Weights of a small mixture-of-experts language model, trained from scratch on English Wikipedia.
Size: 20 layers, width 512, 163M parameters.
Training: a variant of Adam for the experts, 6431 steps.
Below are experts of layer 10 (counted from 0) of a mixture-of-experts language model. Rows are named router (the router's row for the expert), gate (a neuron's input weights, with its number), up (a neuron's input weights, with its number) and show model dimensions 128-191. Each number is 128 + 32 x the weight over its row's rms, rounded and kept within 0 to 255.
After each expert's rows: "gets" lists some tokens that make up at least twice as much of what it gets as of all text. This comes from a sample of Wikipedia text that the model never trained on. Tokens count by the router's weight.

# expert 5
router [129 146 112  83 135 138  98  83 111 126 142 159 157 158  93 130 118 126 132  69 127  72 138 122 154 183 109 139 175 130 180  83 112 150 174 102 152 182  55  87 107 166  62 129 132 158 131 140 124 216  92 108 141 130 146 167 148  83 151 170  82 115  75 152]
gate10 [ 84  93 155 167 105 151 100 112 134 143 161  55 105 170  86  94 197  81 111 115 135 216 131  75 180 145  85  86 124 146 207 184 107  71 131 133 174 126  84  98 105 137 120 144 112  88 145 136 162 103 132  90 154  80 131 143 119  79 114 119 143 131 168 163]
up10 [131  99  78 113 162 194 136 116 100 122 158 122 108 155 106  93 107 142 188 117 114 148 140  58 137 147 166 153 151 188 154 155 128 173  88 152 105 159  82  81 104  93 112 153 124 160  96 125 128 133 103 117 144 160 153  97 163 118 117 116 185 124  90 158]
gate11 [123 117 139 124 154 161 167 116 104 133 118 182 119 139 123 178 141 164 105 154 166 121 146 141 164 121 160 134  92 195 136 140 152 150 109 124 154 130  87  79 133 155  66 184 151 148 176 161 128  97 129 112 172 217 120 118 133 112 129 118 156 208 107 173]
up11 [140 138 153 123 122  91 112 118 155 158  94  42 130 168  70 142 113  88 142 113 159 162  88 123 162 142 112 138  99 130  86 153 143 152 223 154 111 207 113 126 112 105  59 156 132  69 103 130 166 149 118 103 139 183 201 139 124 137 160 120 122 176 129 174]
gate12 [107  64  98  62 153 131 107 116 129 186 112 156 135 123 135 121  95 177 108 204 110 112 169 117 167 141 176 152 106 133 110 102 155 168 139 118 124 154 171 120 161  46 166 113  95 119 146 179 122 137  79 122 172  98 139 167 104 140 108  85 181 120 118 148]
up12 [108 188  94 154  61  95  90 152 161 119 120 139 118 149  89 130 141  87 141 134 151 180 152 115 135 110  77 106 115 104 129 135  55 131 141 125  99 184  75 106 130 169 147 174  94 139 148 103 100  92 131 177  72 157  39 171  86 117 189 162 105 116 104 126]
gets: " in", "-", "\n", " of", " In", " at"

# expert 0
router [151 119 102  70 176 120 185  72 128  88 151 111 162 119 172  92  96 141 128 150 216 167 201 108 216  64 128 132 138 164 180  67  90 117  79 112 107 151 152 114 139  74  84 144  75 159 118 122  98 171 126 114 135  99  77  87 146 194 120 145 198 162 143 149]
gate10 [ 46 113 122 148 150 153 140 140 113 154 187  91 105 103 166  97 123 123 117 130 109 174  78 151 107 164 101  83  96 120 165 129 115 126 107 151 146 107  94 110  97  59 156 103  29 108 175  86 132 108 126 162  81 183  79 149 110 183 112  88 131 172 139 100]
up10 [143  71 101 112 151 136 114 132 114 103 140 125 139 145  81 106 102 126 184  97 101 143 103 104 152 134 144 177 118 114 100 183 161 120 104 144 140 196 127 108  99 149 162  89 187 158 211  94 123 102 148 175 178 153 159  81 120 164 134 113 104 113  88 144]
gate11 [144 152  73 126 136 140 169 154 135 142  73  89  89 151 114 110 140 130 117 155 151  90 108  55  90 102 107 111 131 126 119 116 177  96 177  80 142 108 140  89 149  89 132 133 135 125 148 142  83 140 144 117 119 130 164 152 138  85 156 143 137 100 179  94]
up11 [ 45 136 172  72 208  97  95 165 126 100 110 164  87 113  65 157  52 168 121  75  82  85 109 108 119 122  99 121 121 108 173 112 229 131 103  42  81  96 115 130 109  93 171 123 129 193  94  84 123  91 139 166 144 152 134 168  93 141 104 145 137  91  93 152]
gate12 [170 142 155 108 101 160  88  75 140  62 144  93 135 145  60  85 145 142 136 121 127 134 105 114 126 131 146 138 148 136 147 134 119 103 109 138  98 137 156 136 179 112 170 121  93 144 103 141 196 118 150 172 158 139 133 123 113 128 127 125 166 208  38 119]
up12 [103 117 155  88 168 109 181 141 125 152 191 166 109 170  75 122 153  97 135  96 148 132 109 125 127 107 149 164  98 110  78 158 143 187  99 151 146 172 103 152 216 122 155 114 122 177 168 125 102  79 154 131 101 150 117 103 116 125 142  89 113  99  93 123]
gets: "3", "4", "2", "6", "5", "7"

# expert 3
router [159 112 134 118 114 131 124 126 127 123 143 117 109 148 128 122 114 126 161 134 133 139 151 122 113 143 127 123  81 156  26 181 201 161 152  91 121 137 102 138 186  97 133 125 201 145 147 153 143  70 166  95 127  70 151 121 137 168 104 135 145 171 157 135]
gate10 [ 69  68 149 100  42 106 115  75 141  93  92 119 167 121 126 145 123 134  99  87 172  93 104  96 145  89 151 101 113 118 167 123 161 140 101 106  93 159 135  88  84 131 169 113 116 157 141 116 151  85 110  96 128 111 124 177 180  59  96  73 125 133 117 142]
up10 [152 141 111 149 175 186 133 175 125 175 123  94 129 119  68 127 130  99 112 176 136 165 110 119 138 165 126  99  91 156 108 164 170 118 139 124 140 112 140 112  45  72 123  40 162 130  70 147 117 146 100 144 113  93 115 130 145 152 125 153 167 137 165 117]
gate11 [ 93 129 102 103 128 165 121 136 171  77 119  97 129 198 124 104 128 103  82 129 129 172 118 138 143 102 140 114 172 113 116 151 169 137 169 127 124 187 162 138 151 154  69  93 125 162 141 136 117 179 164 146 100 126 173  97 111 140  89 177 117 134 145 178]
up11 [101 125  91 102 146 111  75  90 120 106 152 126 122 106 117  71 147 124  72 207 164 161 154 116 143  68 108 101 175  88 152 199 134 180 112  94 139 169 139 148 123  49  87 124 128 130 182 169 142 151 158 163 113 160 127  96 121 182 111  95  84 169 103 106]
gate12 [146 110 182 214  93 138 116 100 135 117 117  77 138 159 131 132 223  80 108 217 147 105 123  76 110  81 125  80 127  87 148 107 129 153 162 137 157 171 127 104 133 135  80 138 109  49 129 142 153  96 135 114 110 155 137 128  82 133  89 136 107  91 148 115]
up12 [152 125 126 140 167 128 136  95  97 120  75 128 179 114 128 116  73  40 177 119 169 171 102  99 171 148 150 144 119  96 137  71 132  87 190 121  69  91  97 139 130 112 135 163 114 121 127  89  20 152 182 122  62 153 181 166 138 185 133 140 117  59 189 130]
gets: " the", " and", " a", " The", "The", " or"

# expert 2
router [104 149 132 110 151 129  98 157 135 128 142 103 166 158 125 132 158 141  81 153 115 165 143 120 162 102 108 110 166 160 183 113 154 134 126 104  90  51 165 121  95 157 143 113 154 152 168 144 107 132 106 146 151 157 108  86 142 170  94 109 121  60 119 131]
gate10 [ 92 126  80 182 103 152 137 137  68  74 135 111 115 141 137 159 199 154 161 131  86 145 179 188  92  50 107 175 157 187 154 106 119 109  91 123  87 123  64 134 132 100 178 160 188 136 119  86 144 147  68  95 149 116 147 175 173 131 160 147 155 101 120 126]
up10 [120 150 125 151 110  81  99 138 187 160 164 111 158 102 120 132 146 110 118 136  87 147 105 135 119 137 144 118 113 129 194  97 184  97 132  91 140  72 132 129 181 117 135  66  96  60  82 123 131 101 186 119 172 121  76 141 164  49  86  66 178 114 163 175]
gate11 [196 107 116 129 116  79 149 136 137 221 119 146 125  81 150  94  89 146 178 141 108 106 157 127 118 139  97 111  89 101  75  99 178 195 109 157 134 155 151 142 126 110 148  68  82 149 109  58  94 100  92 166  95 143  96 142 116  62 134 123 128 167  87 111]
up11 [ 94 144 132 177 103 174 116  78 128 130  95 121 158  95 102 117 166 175 153  96  90 128 156 115 140 103 165 182 141 166  99 111 126 108 115 198 192  97 108 132 122 151 162 136 131  77 131 188 195 142 133 136 129 141 163 105  84 169  94 102 167 140 128 143]
gate12 [159 102 133 180 147 121 146 149 139 125  61  79 157 122  78 181 120 121 115 138 137 135  48  58 115 155  91 126 129 149 150 149 137 114 123 196  94 191  53 168 114 124 132 148 133 163 108 147 132  85 140 108 127  83 155 132 143 128 106 122  68 134 153 121]
up12 [140 130 137 139  82 162 124 169  97 103 169  86 158 121 106  84 128 152 114 167 153 170 138 141  96 123 123 138  61 157 134 119  67 146 132 104 129 113 159  72 113 127 111 160 132 148 177 112  97 136 143 153 143 142 138 147 150 149 113 172 120 193 134 116]
gets: " ", " |", ";", "0", "1", " ("

# expert 1
router [139 160  96 160 166  87 134 149 160 136 138 133 109 146 135 115  97 116 102 125 141 124  66 114 116 149 128 133 134 141 155 195 125  81 129 137  91 162 122 155 168 176 149 145  95 112 139 138 116  82 193 125  50 178 166 121 139  78 125 119 148 141 139 125]
gate10 [ 60 117 149 161 134 163  89 116  93 153  81 104 155 130 123  93 122 161 122  70 114 144 103 135 137 184 131 132 154 108  99 150 185  99 132 114 130 120 177 175 124  98 151 126 152 182 152  94 136 149 161 209  99 142 138 128 163 179 141 128 152  94 123 100]
up10 [162 148 126 143 154 127  73  61 129 117 127 115 147 152  84  89 144 134  89  90 106 140 121 140 197 176 141 167 144  43 180  65  58 135 174 124 131 127 124 129 112 115 109 109 164 129 108 171 159 113 198 172 169  78 171 106 127 162 102  75 153  72 110 151]
gate11 [162  86 157  79 158 121 117 137 152  86 151  96 142  84 121 169 139 147  70 128 102  82 147 111 165 126 141 146 120 153 111 153 152 112 131 109 123 153  55 106 111 138 130 159 176 170 165 140  70 161  78 106 149 103 119 192 112 135  95 159 172 145 145  72]
up11 [ 81 143 169 121 128 162 151 133  93  70  74  93 137  64  65 118 135 124 166  89 105 129  99  81 103 134 108 112  75 141 114  88 101  85 134  97 103 168 121 102 176 136 129 116 134 184 163 178 163 172 124 125 144 129 179 155 112  65 111 123 162 115 130  98]
gate12 [124 108 130 119 189 133 141 124 149 159 175 102 114 121 125 166  96  68 118 116 127 106  99 153 124 109 126 151 123 183 174  95 183 102 133 130 128 123 136 166 107 145  98  93  59 117 139 140 149  91 103  80 102 130 112 122 158 175  88 103 149 150 101 133]
up12 [156 127  88 110 128 128  81 157 168 115 139 135 153 133 168 142 111 135 118 137 128  75 147 103  75  29 108 103 135  86 147 122 125 111 160 148 158 170 197  66 187 140 168 134 126 184  97 117 103 139 127 122  87  56 113 205 158 129 160 123 162 167 210  83]
gets: ",", ".", "201", "200", "199", "202"

# expert 4
router [140 148 129 122  98  90 147 178  84  83 115  73 131 112 160 132 133 184 147 151  59  89  89 114  41  99 120 182 116 114  50  86  64 135  87 125 126 118 150 121  76  68 145 181 147 115 133 148 129 110 124 110 144  85 151 113 128 137 133 134 148 146  98 154]
gate10 [124 180 159 166 121 153 138 156  88 104 193 132 152 164 133 102 129  50 155 119  61 134 126 127 184 142  93 114 151 110 181 122 119 168 132 157 169  97 106 118  90 144 110 140 101  76 132 124  95 137 100 157 131 198 137  84 149 103 122 146 199 182  70  91]
up10 [154 155 119 171 131 166 138 193 138  95 150 104 198  99 208 117  60 123 137 116 123 184 155 194 127 176 123 112 142 171 119 173 106 217 117 104 147 146 101 188 122  36 130 108 133 117 152 132  61 149 139  76 156 127 138 110 125 159 113  92 153 169  91 143]
gate11 [130 110 114 138 134 126 120 115 126 140 118 152 140 118 173  75  86 121 119 125 133 208 133 177  72 158 129  76 157 133 206 122 101 178 178 183  93 149 116 175 152 113 108 179  74 116 101 163 153 176 136 157 179 137 176 152 185 143 158 125 145 169 133 140]
up11 [136 149 165 121 133 127 131 120 127 130 178 152 106 129 107 118 132 124  94 113 124 126 119 103 108  86  95  96  87 130 106 153  88 110  98 115 120  95 120 153  81 193 103  65 164 112 149 159 147  91 137 175  90 141  70 112 151  94  63 121 135  98 117 169]
gate12 [136 113  98 143 162 161 123 104 133 158  98 182 127 114 142 131 148  27 120 141 133 148 104 133  58  85 141 108  90 140  93 113 118 152 166  86  77 122 100 164 173 134 109 123 172 145 155 144 135 107  78 111 138  78 186 119 151 124 119  91 113 101 164  98]
up12 [113 152 100 134 133  98 126 170 159 143 137 111 143 165 122 104 135 145 121 167 163  83  73 172 108  79 196  84 125 124  80 164 142 124  93 136 118 120 129 166 145 223 154  79 122 140 126 120 166 153 126 150 219 147 149 101 122 132 163 112 164 142 139  71]
gets: " to", "|", " of", " |\n", ":", " \""